From a checkpoint of a small mixture-of-experts model trained on Wikipedia.
Size: 12 layers, vocabulary 32000.
Training: a variant of Adam for the experts, 254M tokens, 3872 steps.
Below are experts of layer 9 (counted from 0) of a mixture-of-experts language model. Rows are named router (the router's row for the expert), gate (a neuron's input weights, with its number), up (a neuron's input weights, with its number), down (a neuron's output weights, with its number) and show model dimensions 240-279. Each number is 500 + 25 x the weight over its row's rms, rounded and kept within 0 to 999. Numbers have three digits each.
After each expert's rows: a language model's description of what the expert responds to. This comes from a sample of Wikipedia text that the model never trained on.

# expert 11
router:504491522479480503482528522482476492494523461448491481464492516493464457523477528523502504481486450529494520536476538478
gate0:468546529483529503502535474509510459493482505554479487478513503465466547495497502526514502507475478481496497536469475483
up0:527522562478509491477515471498487487509522535543523473494533537438516558458508506495491545510501544517486513553501510469
down0:507468519485499518504504520510459526492534489520538494520502458510492537534512462491462496531472498509514456504509500549
gate1:517527476509501513546525506454492480482471503494512495488471527512501534477551493499542502529508507501490542484472491434
up1:496523511489486528545517521476498462482468497515456538499491506549518517497500468499531509504494498513455526468499510479
down1:527452511455451553480502479508554479490483469496483482491539514503483524446567488524492483479523524504510527521512476507
gate2:509506521508491528491500522463517463492452489491467509470516560474519496478501499488534536494522447465510522493543512534
up2:520494515492502511547466478510500543548475462495492460488496503470516523496527533530495513465549508489477451511470500564
down2:485506426512489507470534490525514460524454530486508507500480532471486466509492467501461507521492479510475495468501480518
gate3:514477491514503493485463479532488479511459506513532466474488467537498458525502518527513505549514470517530484484521553488
up3:537491507471488487496520518541500512481518508519537466522483484540553490520527526532517466502465498489504499517528525504
down3:457518512466489482491514502453518488498516521506491520522459492497484524505529483485508490550525459506500489479495491509
gate4:522477495501509571499496494455500512476517478459498456492478474506495473537474500491498508470470497521511475489474522482
up4:527513461521505508509448489493480493518471506481492518515469482457523497532537513460503473481505563471463496481536575510
down4:472482463476536515521471514551474493480520513518491509507487540516473479514483539483497512481481472446483503508507497497
gate5:559545503553475493504465534494514514505498487469462501522494479528528485508500518510465477500482509471536530527503470467
up5:543537492538451516462501502506518463489549482486474499509535460526525438526475513460474477509521514484544504486474528509
down5:496498534476467496492481516507462531535536491512462512513506485469509490518510496486492480473487512482525512524439460522
gate6:462499472512496458547493515512494548479486536450494475489504496533485463521500487470511538543522482480475529456486499465
up6:454465463506478490536490510515487560493507489471524484488472514537472513511482494460519546499495466478487491530507532462
down6:478493493502506508499498448506510486472507478542496482507495550480468499524469507483496458499459498575488456540537496500
gate7:482533507497510466479495495484496547479497526495523472453555498491547483533476488477493424479509510481538467510525503504
up7:516465531486487487485496504449486529490460489469504506465474479536488464540491520504506456498475509511511491543515487503
down7:497474484498490490514506496483500489542433493518448518505517577501526452485518491543471500515499491473505500500523490482
gate8:494498481504539463541487476483511489481479581512499528526483545507500512504489536524444470514458506481522531482517509566
up8:501494495508491489505511521486488499485481545523468500472518532520494499553517487502440483522457482529519530494490485497
down8:510540516493512503507501468516494485465516519502467526523524507510492523487464493465508545472527512511464496482500511517
gate9:479479477485512515566512498511536451469480484533507508474512499486493498524507507499495491451464493475473467494513488547
up9:472484517502503518519525498517520429475452514486533503488482529459487478530524514522508521486482450455450515518504484519
down9:505511524486483468512519511503488489510528506497490510493550510496475514484488503489509525455531515540492519513498491473
gate10:459522489524529502566498483465548485568483521526519504492446479483566541476468503508493500519486513498502521520538444527
up10:499525487520533507534472496473546497541471489514509481479453473522501559458487458533477512468483514477519535506506519476
down10:488514528496475486479529524507523514493462489556507475501486507490461529463542481539509507496513529498516497502473472497
gate11:541549512509497497515497482494492513483547482531493486481552493484536528488523531485482483539485518502479534480458487516
up11:520543429503475546527483477473488457517457531481449504550507492446509512524478517482486497515516492497496498482523531510
down11:503555490481542504474494475474552472504473484522468521506503509508469553499545478514515483537527523500523498534461472524
gate12:484560503478483494498497506508489489505495526461465499528483513517529529475479475546463509516517441439474523494516499451
up12:477479511524515531478492511482509425532493526546505521459492518440519482525459475503477468508545502465502486479477527443
down12:550474498488458513546507498475498467486477488498475474540503499469479498517521502480460475559522510521526446506489495550
gate13:507509511491499493463553518462485508509510528478512456496521505500498450502506472519507496541498504504481518526476532473
up13:538532513510471511510513529490478521521508504494489458521498453499519515520519474517510494500467520496476523466506538494
down13:492496483449509494467470500455509547508488463518493526471540492496483500523472494540471483497465495481468446418496494472
gate14:512462483517468483543505528480538589499482468493475519503511503494443494486470468472556536502450496475511499543504517465
up14:476503498489556504466476484543494450516532517525503483526505534478478541502478490488518484503494548506493496508502491496
down14:494494465516566455487490481518511505488574505461510541514499470475499485507488515543453497506494494475481520509475487520
gate15:507478514509485524443551508517489511475463500519494497504515544526467487513465470501536490484536510494526514472538510465
up15:486525498525498535507542489544525498490446518532483499535464539547524534506519475503494468483495521518511534478516492547
down15:494501511463500498493529514509508489502558507505499512528504499511466468538506554500485504467471511527524492482486501501
It responds to: First pieces of a word split into fragments, often after a quote or bracket, such as re, con, dis, pro, c, anti.

# expert 20
router:541501514487504447503503482505489497529512509522529510492480484479491522496473534503529491480489462534493486496495510482
gate0:523438498499462478472525537475510526522507500490492512461521509467499553524471501493462516514477501445466532497510556465
up0:524451491460511500506494497546489492502527462480494557487514499463476485480511490512507547539504477523495517511515552485
down0:482515506524450500481502505482488530517511501477484465482534510468523442532486490508505537523516513472518484487530510528
gate1:483506491475474554489511508526534546479512453503496477502541515512505464516488447489534502512518497475543521468467460503
up1:499477513449482516451493488501474531509519487525502524490527478535487505471463448464523479492493538486496487506474449495
down1:524523465496493455526511513485509496515521509478508518515479480493511541509460497544444507520496512475479497519521481488
gate2:523479543487490482481502483500542472454506472513497516520477516487549547522492472476500522476512512512499507510485484493
up2:502515476529470525502492493504517524443507529520523524489510490503482531516492463515523493495524498539483505496475480470
down2:524511519500531461511513521549490520464457494513460478509494504486490507471474474489492478479522497480473514516503522492
gate3:488516538463563513552514489559497491458498509471486479518482480475550493534510493545497528455486485518502519505531499484
up3:488475505482512499548557469522458510501484464447492470501524441494559479500458482550475499455453463521484503497529528509
down3:561513521497493447475523470510496525497535485480490514540488516523517509480550484489514510507490529529473546536548539466
gate4:530488519464442521503488547491499505483496500527519510522518453516499462475516501495514501483514453508475488542512506484
up4:494475490465474488492506499495531509504514520498518516514538499520497499516482504492547502472444526539496518508503541481
down4:523529451517544508505502463510536489548488497470504515478546490481487527532497521440497505498502532464512465506491531484
gate5:498494492487501478458482520511476461517500505507498503481462518471494478548463528519504520481469514501472481476522493464
up5:526488546502493477451517517508480478519503448534522495484487502487474503557467489479521490446470479478508507486457495533
down5:506511480504525513507508482511509480525491522525490499468471547513517512531509531476498489505495489486460504498499499512
gate6:494481490507494530555506500452505473534463505469478482511514497469489545529493532486527511512574504506483448506488547488
up6:468537507494498472505494475489482486479486531516459498520530459492449513499486545491507515484537463550488497489522552503
down6:500466487481523480491516462493497510502484509485532448506493491505439526493484445533554493538514495528492477446417491460
gate7:521488505522485483446495490523488478528499525513540505531515506462480482512484503511470502473481461501486534455478465526
up7:474517546507506495497448504469492497481483481497515534506495542481505487497507531484474523459508472461494516511511445494
down7:519537476502469452469506496531470500511482512500543469530551487495478488473539456482497535546490478528506504530503433477
gate8:542516493564494515534467443461492515508518528519492509540501509506463501531474545520501513517516515529532521523490469482
up8:504483507505513478473496522458508510493510499526553491467507506507485542505484510495508530515497455559493515491503473505
down8:479516483492452513512464487461466469508498545528496495499491513467519470490472537499467471487533526490501505525522556535
gate9:532541534516487531494478530500494498507465484513500505486521495513471513507470510472494500516501510509492504472524510496
up9:504535509545503519506478437493502513478479527527524487536524517541524482517520530510485461510524492503507521507474488486
down9:513517502509533520510516513523514451497513515481490553541482536464525503517472532502486530482492506475509490499559480535
gate10:470500459478501489524463498461475553531494490483517506501516482470513502488463536515468499508523547475492552535421482511
up10:511513477506490490511508485479494530519482540497484527523467501453486545499458535500488477486486532489470515492478481512
down10:506517477460476525502502504518459511536489464481535494499477485521521513487530476568498524497466487517527510482529537460
gate11:488531501499500479505495487508546463503467473528482470523526489565451524477523487492493514471507481496508512465523524524
up11:505480505509529473472489534513460444497480506476533473475488464499465523497557502491558489488498504519470522486511485478
down11:494549513527508490524480509444525505507498454425486490499488491492502492529460511474513480520493461462553510514496523523
gate12:495499507479529484481499523537484483510500466464517503502516535487516482514523532502477497492508458507548476508477478491
up12:495492520489484477458492495497481492512477470520506509486509509465514469494547542520502501480511464493498489528455459478
down12:515511487534504460517465506471509501524427525503506469506496531493534535483469453488496508468479500491529481526507448499
gate13:511520480466473466516508531507507528513494484501547487476504447470469503528518539521553498471491475473481495501461485466
up13:499506474484478474502513502504507512507527455489524463502522474483513502505538524507497455471510471491479558519498530501
down13:519511510469508529525480470502441534496520476520518444514545451470477424548531469502523503500548505504487485494468462508
gate14:535465516523480459513520515529488539449526500498522512555463540504478473484486492482487513527460493508531505471493503474
up14:551491470529493508493513489484474506507475521540521496519458554493479470469482491508538487492506539491476517516513491522
down14:529530459542532473512538519466495507528495497475486510510483532449497460497473557494500492497515505475486494509522512524
gate15:492529448464513470509496503469509474518513536531488488486481503499524523501498507494496503498473471496514503457439487494
up15:518515503495527475544508476507532521519523487517497456506472491468511520516489518487516505526482483536532495472533466477
down15:560510485507476499509515488508496521501481489487548472517512505541455494492498462499500484492478502486445525458514456505
It responds to: Head nouns of names and noun phrases for institutions, awards, media and government: Award, Assembly, School, government, film, magazine.

# expert 6
router:489468530483468494507530539494475486503572524517511496487510479521460508456509514541523459480503520508524481544521499534
gate0:473500526497518519522460527483520546511489487498456467457512482485516464518513493510483506482474516500546499512500517484
up0:510522517496508478460449501524540463534498497537517474474537452496501522469561493537514490488478499495515487491536514529
down0:469499475519456527501476491469504503498467524502510485496522447509486514481545537478488482491522524504509469446509489568
gate1:467498520523482471504521484484520506486508527473521497503466513489516455491489526496548443480507504490532469478478481491
up1:459521490527497497523473471491493515483511509515506507532460498493539482518483521459531498501531517498534489510521455471
down1:503488511465494486490484519493493484513502486510494502522521511448490499515493494476451555486483458488447543520507469502
gate2:482482493458501506460488498483528525455552479474511493481492499525487471510476509497486518529530501519511499490491553496
up2:466504483508492521466496472486538498454535505481535499456473488534504465491487528479506499535540505481525507519499550530
down2:499531498513485506449507494512544510466480492476501482493496479500528517473488513504513482454524551468500543494512526507
gate3:534521496547527538535480514520490508459519470509511492507536487501502493550518486436492529482491501549495464466497509533
up3:465490536515504540503489501579479485524515475496539491512473502503527500488482504477527482490517484502523484471516502524
down3:476525486535492516522499507504513549528526518469527503487522529475486529513521480503492510520489489498472506507477514509
gate4:504443491460504518535502504493501524469526483448571508491482487467489476537507550522515519474459512502488469496501500554
up4:525499505536479514519501531450451506490501493500518478483459481517499460554494529554561488497502543474459503503496540486
down4:514504483506509522503525474467509503491507473486492508486521492456497530509482509531486488503476459508478510491493490480
gate5:495513502471495539516478495501513513563505490546486511507507509521481466517506478476533500491566507512470488531524498544
up5:502537482473519541499486524469569543545508444489503483484512484537502482516487483512543493486546494500473468483463481501
down5:496452513528495534534529504499516519499503480489514504525477507477487533506496486518521450496524548519471484506502539484
gate6:534527521477475465474502516487518530543500539509465539509551497478535518469449439500489503514525513475524529532466512493
up6:508532512473471474480535508516544511515483530483475489529506498489516487484527484478554472486510505472519544508452514491
down6:503493510525522551511481519487479510498510536504486520526504512500489517507481496486473477505508511516502474483484503533
gate7:504521513488479458488500514494464496522476552506540525504520507492502481456522483468519453470499539510512474485506493482
up7:533552483505494492514503496483485487521496481493522503507533499515521487497543520492524477504530491524495482444485443482
down7:491449450462486503467476497506467502506504484547520487519517471520486472448542537520498485435474513498449506559480512499
gate8:507536535475497436477504534515487484553470505537502539470524514495480501465476494490453461462488477521505549514486475509
up8:539534494487477462457512545512501516554504480514536502461511523524530484485516468487505503481508506501503534495460475493
down8:484479501476458503522525512510467519524555500485506501502497470458487491515538491508509474460484503517481501511504486486
gate9:509518570507499517508509557514533540457529502494494512474448490457499521486459494483512524496519543483520483502544516491
up9:471487533491516490515499530531497497473518479478517485489456477522501500478515520453484506470441475491494480476511454511
down9:506509483497464509503498473461481483510415524496525486528512480499509480481493516526491451451497522463496492489506483508
gate10:549479512461522503553505493436502502456519517461470514511527519509524473494484500531481503502517432475495493508474498548
up10:538541481551511536563502529504491469491494570533490517480463521497495554494438449509489497513472501474512522465530481485
down10:486509477503483501489499532495555561504485468530519511517526516488522526540502515458462524478478502540477519492499489499
gate11:514468508502462526468482488501504490444528486545497467501518471522485496511486481556536477488521529488532479529548519487
up11:495535517499458494486512510475491483514504536532498464474494476460516484493514484571525518471539486481495490498486542507
down11:515518483525479512502445479513473509481468484503514493493517500516481539524471510515504486483521503519469525463491467504
gate12:498473479540519553501475501493526520506491505537517471538475465531476524481525495537507496474490499515513476516524520515
up12:515494459479463467519531447511465505522486471531552462506517500462520466488499508449510502460494533452474529511474506482
down12:496500496483501491480494516493533518494514517551526503438477486558494541523531501534500478518480517486474504488505504461
gate13:516508484462504465526470492460501441513502533520528462489550471514475487490490539498507489484506479489483531428479471478
up13:502488479495479504510491479458480451513509502485523519486532526505494509493492519481483508485509482470504523430494478509
down13:491470517458505483515492505543467532490468517523475487528501485531512491430526511517494468413517515476506500568494532465
gate14:500466558511528539534507561444519515493536467487531519518525542519545515515463519499536469539489530451548496531471503497
up14:517475531529503508549515494496524533494535476476532487489519509518514494507482496503573486488504541514516525522468523471
down14:520505526479492517470499532488521528460558512508497508503495493485452520506489493523490466499481510535482480526496477527
gate15:495500498460512528518498503498480502522493480483511492465518530522504518528456515473489511521496531443476473541499508519
up15:553478484540484508499524513466526541537526496500547456479507474482477489525496474515540495526515573506504494519503507510
down15:523449452491524485524488492508490501496519519493488494524488478504468514465499522481461498517494505507474444543471454511
It responds to: Capital letters and digits inside alphanumeric codes, catalogue numbers, abbreviations and page numbers: UNII J5W1B11, IR0016, SNRIs, p. 469.

# expert 4
router:488485477471499488516531493487517511469524468481542511500507528530467521543485494467483544559481488523478493518510464488
gate0:473493488532518489511507526521514532502516496546487508486481495551544486491500539506470500493506491462486517523467500496
up0:507467476529505500471485496488528490496487504544527465490521550517517497527496550516478489490522487517520544519485443500
down0:562475490528494552492494532509500509470564477544518447499499504483481506482521475519498520451505498529495528500473468505
gate1:493524541498535487497478555458470483496546548471488495509450486518492501493505473511507472522514489501483517490523506529
up1:516506513487456465484518508437507543480514531488495543520456540489511557502459473511480489542499481504526502525515469499
down1:503499497492468559476497518506450517441499497539496500537509500509497489532480523524504466417508530492453465492531518540
gate2:514466509518513498514531488489539471512483500514534463485490498515577512533491519521521465469478542490504501500514520491
up2:509468445489483498525464493535560483507499499494535488460485472463514466530479478520497460466493512445526498497484493499
down2:491511507479476501508488501494494510485494487492540548493490504529457536484508503480504517495482472518478458520487478509
gate3:443480523493489422493472477499494479538461529516538513458550518490526483500468521521472492471537468482497510555479494482
up3:460536483526492519504544511488492461486495530483500457488518547476564536510518473534506508524562493467504533490493521524
down3:529519488530503528526480497462479517530501504500511505506469497459487524495499495515507469503521494537478473500480504510
gate4:545522513465475529517487517504488492518497514466470458509507507534464460527538454469532507493507470515506549479469506492
up4:560463465532486508501509464535480495475481473472486460527487560515508483495500489460473528534479453536455522479467479493
down4:522495470515501515481469520461464496474516476526495491509502464471483515509524477498471512456533476493473515539520529517
gate5:478497481509507540496479492482463516485470499498520490494459535506511495521506454514533497448497527499541509510488478511
up5:512509456493540472504488544492497538472485486507523510517462538499516531554521502491483525438485466461512469509481503561
down5:476534476512506502528498488528490512476481479501513540502523521489488546530473492486500525479458493445475528507522486503
gate6:479527486460493477511452504493482491491535530432515492472520510501472490516490536473556529509531478506514517528545490459
up6:488484524499484550544497488441493516522468482507487473517498476466508507509516519484525502506504517561499514446530512482
down6:532498500488486491482476489509544510471508490493515511514519511474450496500496450501500497515507532485490458518514469522
gate7:516502459529458511475485508514523509519488455573547453500532556493540501492510523486500495511472531473486502552506503540
up7:537458488518518464511506512517471541491477531523504482544497498540566512464546508504485470508469505527563489499488537491
down7:496506480492500545470451524454526494479551486551489483500502519457512504492480497482522512503526498493533512531504515487
gate8:516499503525543533524502478537480492517489518453510491516520488482464499493484535479501538509519453509525493525486557474
up8:545479509495506499488512520511532527508516516484509457485551498497464515475501484461494503482490464531483477541541519472
down8:496513451522541510502443512494496510505541463511495502525503505461480523496499509532479514450469500493466513470534498488
gate9:490563434493463512486468484480522498467488509506534478490471504466498485545484541469501552525498497468488481473502500509
up9:469519535456504509462507512475452497503468499513494509498504484515552482508484481484525467496504490487498479477505498522
down9:545523508514508526514493497480483538505513496510522469496519497504522530500464486470481503520476465510491465501527516511
gate10:506506489486496528528468473511512473469507485498494495469500492542448466504502464543536498503444531528468492490504458479
up10:503481493487521506517498555515445477435475479508469493468546496481505481499488512500517482495491570523513462486494467522
down10:501502504542537519510489503452434470512458519540512517504506513494502481532499506468524556538526461510503502490488443492
gate11:511476532508515468495518462506478506509484529481498522505507466484487516494496547485485528521525505505481469495540533495
up11:534495507527473502489495503533484496538491497529538526500498530465498530482522535455507485537534518526530525481485464498
down11:514496508521509497520474483496543465522507471538475518487513497501494503517513567484498487499486464453527518505451471481
gate12:481506491505458464537465556490489497460502504489504494517544502492502488516468511537525502493526495497488504503488495507
up12:492507456478476482512485533434457506498491496485536507524505522532506468522493488507504503482504476483469485508466478541
down12:485458459476509511479504520534483537506509467483477515473481471467483514474503506453508484542505524479456536483495479503
gate13:453478532518498501469472479507564471518527497503502487478500561448500507544466548475492483491527472510520501515483498527
up13:470505494509480505494546472510520493542494502545551513510513569435492515521478495501475479482453458508497503503518499503
down13:481529503532500490502469511490514506527473483510478551513503509482483524512501522478489506525486503516473532538431467495
gate14:462448467524540475515474520510463515526541494492522510464460531485508497502511444504531506528529504500461530490484507509
up14:490488518489496465489458506486447500497520472534452525475462471499494495494517461486520520484526496502481529504446509499
down14:522498495486539499466492487489453472518497505453493510493509472464480462508487509474482481465497490526487503470496525469
gate15:485520528541516491490476523543526506535502534461491476499492471467525514498499524511530533486532507521538503490514539450
up15:520541510483512472481506504554499489494485518467516529499495452473504472504491505500516509490539505543527491504474510487
down15:517473477529510499497464505485516498501510453482499503514473441514519486453525501496524521493487521469483501451514477547
It responds to: Opening parentheses and byte pieces of Chinese, Thai or Hebrew names after English names; also birth-date and table punctuation: (, 陳, (age.

# expert 0
router:454533498556515513503497478474518474494479497447503476497527483496516445538482497512460508496530500510538488537460474465
gate0:506501532488510437524454517457470488514470544497505547526475497523508545514474489457476512509531480502510463515491501485
up0:509493495517457444522545497484492533484532471492512477535464492489504514528478461499465498514529494511471506505523523499
down0:527519517512481497461535502527480504471529511536452523510533515443487520543515530514426497506508512509489512497481506502
gate1:484464528500498486475495489493449533520513485469510571481487498501512516480522535486510468508494460539519459562478503489
up1:531501522465520509487506454481544493514517465465517512516516474498451485484530559468493526452516478545470510509501509494
down1:495468511514509470468514584487516519568555517527479496496455460517476486473480503506504528498509459504482550476490494509
gate2:538472479486491490496512456501529485505476507528503479508540473514516501456528503490482489452507492470483571506498509519
up2:475483444500507464504524508463505478508546482479485509503544482490525485459505479524512495490493502495461522476480472468
down2:485504570458540566486514531452516450520450513467537505465498505486521526506521490528465525523476504480503511488517506498
gate3:455490484488502477528488550534475461515496473504563465540493516480498492492512506490518464468525531494519501509520498538
up3:503524509512473487528464500481492453527511517495463508453466480456486479486513544494494507523486493498532483511492521486
down3:520517493489526510493513522541561534509480532465463485529509461500501510503489536512454521533512500454509512517468491503
gate4:487507493451491518479504507526468503488524481535525515460525472523459523501514526471514485497535519565506501437487469491
up4:454549552501516512486518484480443520489507510507542545512524500497504482496521495482518508495512513521492504449484506501
down4:559512494522504459527490469531553499500513529519532475548492482481511534505463474499481495505493478515519492445512508520
gate5:489505492469509475494479495507487538484482487472509461530497463503522503515474474479492511520502491531555511542471526484
up5:502517492528531500489478479502462500469494536485535494490572452508503516516500486495519480499509518526521450513488468445
down5:476498441483498519511489491505459530526486495532502503497519472519510476518473485508489526511484508488511513501520498487
gate6:517515461493487505482503506464565484537451506507493471493513473509546470464489493485497525455513478473530538488450491534
up6:528515518508471495480517526474509459510517506490483500462498472480486511486515490500490475492472470509513494533485522512
down6:508504549520507491538508502500542480524412496493493470485496512485494497486524496455504526489508545527491449427519508546
gate7:498469482453506476466543505522495486524522516489564458488512495475463484529518506522488514538503524465512461514519508457
up7:460505496456495487486498516540512475515479495506572489485523531468530483500499471490504541523480504499514451542517487505
down7:470521495476490507495490494503523471487433504482515500521482498517524486466469483511537516454538491489526456510509491507
gate8:499506490520517503513516443487519542540520549472447475516479508470512498541506486480461496514539530498514506497470543492
up8:498556472539476511475511484474525524529507494489462502526504493470474518552494492514473511505523496485541517492520503520
down8:508537498488520517512490558491470495489510481512499551487521513469518505489515504479507483497507521517512532506536492484
gate9:499529501479511453496468483487520473493534542509496486483512460505519473498494500490508500490536485474529526518525503454
up9:488466555528528482500479485512523494547503482491486488489474466517552471528452468486492517523517498473489488543497495449
down9:491472514502536445463503524495502507490496500513536483485512545517511509475513468522492555531504507517462474472517509491
gate10:497500522518462470469441491443502519445515475515532511479498520462487487468496478472502491482477489541434476498478492542
up10:521488514487470447480490497484440523498480484485505533546502512482479457494492498495524514521480507487465524501487462497
down10:511495482494546501502508475502528493482505473523520508520501472496484528450544485507473501493527478501510483541474458515
gate11:515498523511510472514523534445525515495500496513523513486530481489495497512536501510539502524509499513535549539536505462
up11:483491516523510489480509492439536517529506455500456485462501480538517488524468490527511508549512509489549539527515477491
down11:479491520522505531484538497477518472484468530488487481515454488484470455514466528505468524519511517501513520524457523496
gate12:510457497467491501486494456553502520468518472523541530486472478482555500518505509530511492489463525463496508482473477499
up12:510456489484500525496520475523491487447494463504533533506541497509547473503473506511526483465519477508471526535496490499
down12:503516502543498530532561510475507523495488533462476509514519473527499506492524501496523457519502477524495505465475497505
gate13:517464548475500490451495503489493441465507498496521489490489491509559517528466491531504483506455475481503481472525504498
up13:503490495522509530458484487505506447541497507519517502449487494545548500488480470541483477525460511479470502511512507482
down13:519529514483449532449499523505477495536515487484554523510513505516487521507478517496513467545453496504505544495504512472
gate14:540496492512488512521532522501568464511471541508526502482512522478466466532521537502530523464480496502486402468504494509
up14:498512512537478515520516537546514525489508498529464493500472497516517534479519505507483521457527538534476558518471536518
down14:481511481503521516484524508473485516522550472516501504541512532521468493505484502519507508480473508497521486516497471518
gate15:468484474471480546509517526510502514478509485471467526526512467482506465504482528497498511450538503513501503497490493498
up15:437507471482490525503452543529481517481510510485518502505476443534516482493475498468512490483535538504480485490456478490
down15:471549479516459491484457511518528495482467494512497518508497509505549488537482480477499490494514531470508551503524539568
It responds to: Forms of be, as, of and a right after a subject, especially in definitional openings: is an American, was, as a candidate.

# expert 14
router:467481503497526468474496477489530459498477492471479466512501531520529492515498552513520580461487482464519514522490527515
gate0:450496498519470539475505518477523527482498492500490533496462509505493486524449514505497504499521518489538519503499484518
up0:489458476495515523506498510503493506426526503474495474482451511477493512496490484510469499523497530478497473480518545553
down0:511503521487505491481451470454459492514458481498457487493483472463470482516506522483524515491501541460499477485509523543
gate1:499496491528529495496502556503533479497543470505530520500529504528474487515476479511482534460467465498471505489477553458
up1:524461448477513469459501513470542481513501473510503522489514478535473495480480479516525551494467473493464541487463567509
down1:471508485500514512511529514470527527512518468513479495495496495511506537496545512530527502518523439490519472468518512485
gate2:510452491518509491487508492486491538485521476451509535511520477502518536476541503479469460515419516497528486504485467435
up2:457476520499512509492527468517497511503465519462537492528528497496502518498513477509526466506415527485500496463492460461
down2:476492485519500498488501500483534438516518489521449486493496509526485509497517522505482483532535470473506505505453509482
gate3:543509531550480485530479515495496538480509490478494495533473470529507510512508550486469503480507510511511542480496478436
up3:508478497517503534524473523491464519493503522484506492526514468496514490548495555517450504447486592555507484464526487461
down3:526499495487530517466508498471505544518514529483529529457518503536514459505497503498509479472437493537486483519515469499
gate4:468527514529478517536485537525484516477482508526511502466472468466545479534539518515464493494447496532485496461491481527
up4:479515477544500484518519481507524482526508489489529507485474511476548471514520485476486487477456476486465542475499491519
down4:495476559509502505533493512531476563510479520512557467521485481525452497498484515498486517503466522521504518475495509500
gate5:508514472514493549525494512509497492499490532528515451517498468497477506535503491474501512472547564538483540455511471518
up5:473512500485513542511482479492517518500480503520485461518464538480527467532483545479463489508522525458503494480511527529
down5:521481504501493546529507480485499486500439480468508487506494471505497503534513501498473500456491491490491511498502478542
gate6:473495509540478515504499499578505469489515507518534502498460500504477504556503507446489507504497569512490512474500514507
up6:559487449499492520533465510551513469500486518532495505499467546525492487578485555483473509514492556507480489445493498524
down6:505533507501461490509487469553482522537492454471518483478515486496510508501476490493467507473457512519500473496502481512
gate7:492498461490465493499501491513501476497513499429512499502529458518529490469493580477495511501518502518519523475490499555
up7:460477518485481495513537473465539488516464494458511500520514455490509481526482525504501487509556511523534529496478501540
down7:520510453483507486510481460491524521487501511509466527456506505487506538510488509478487497463485487486488414509477497489
gate8:541519512526476476519516498539496514464495507531491468493521496492513451503509499484517509508533459518509510541519477531
up8:525466580510497527529537487572481488487481522511488504483447526515468485525493521454515510509507526498508489489538481552
down8:481512508506531497507519524529534499523409511482551500494524462486488484521488489480474517510493504506508514498525527470
gate9:494463497479459523487486499472520525511504495491549437509501501528479555517483505502512495502458501484476494546496486517
up9:442479479480536455480469483528488487492505477541496492457500501494543511463469484526483460498512519522486561481508509563
down9:510502493497473455478489525482434523489516483499494517498511479488470513466518502498495478521457476526485462470485458524
gate10:534476481550479510518451498473528476529484502502466461498450501498457513516511542515478492482484524470485484491516540508
up10:503459527510503484519466497522512522527500468468479468509476473494508481512481486558512489505481494511506498532452510455
down10:475476495479506493506522495484489504466421447530504499518465489489520517520503513514520515494494500510457508490516500524
gate11:545486498536475511507486540510487463494528455539467469481494522519520534525458537474519537491492477536470426494501524489
up11:529419521484494511535497489517456505506489538528501534503485533536451481505507522506451474536477511528503425511439504450
down11:499506505490473534512441512507521539508573493510490500486477480528527488499524481521513518477473505541511474516494465510
gate12:547516492455491518515466515480459515491478536528484521476511477476453473488512530497510523528505504505508519482465533542
up12:555472547452505523487479522474496487485467514543502461508490503486464466501483561476485539498496501472487541521492495580
down12:521527517519469481499504521486521489520456523478506524501505423498523494501482510500511482505497506517517500480494505494
gate13:437496489447479472475476549494491518505478519459511560463503516535471533537486474497436506483444495484474487512484500502
up13:476489480488509464480478468509468472465466472487530511506470488533443494529492514554523476470487449497488505507447504520
down13:520470505517450473535489474529507480507483500492531514513506462471513539470524481500534481489507498505494466475475481477
gate14:478523513529529495469481500508487494539478499483514465501509509517504509483472537449488465504532496483533490504530492493
up14:458498485524519488465484496490496427508523534517524499484529562513486505478491484480479473501503536454505536491551447487
down14:478507531523489475573506491533507529519461516457493468511511532480500511510500463470478510513498500518546555471466537482
gate15:541504503512515450488494467449503494478502554478507480488510493493459461491530502526508491462441463530509505516469552498
up15:533482493506531502479480487463491504492482492525524455474506476503490472510493519480500512472489481498523527524506510463
down15:517465487461517461501509505525531510531442527475441528514515475477503519481484503517450484456497496498471522514498505501
It responds to: Indefinite articles, infinitive to and modal or auxiliary verbs after verbs and prepositions: enjoys a, have to, would, can, may.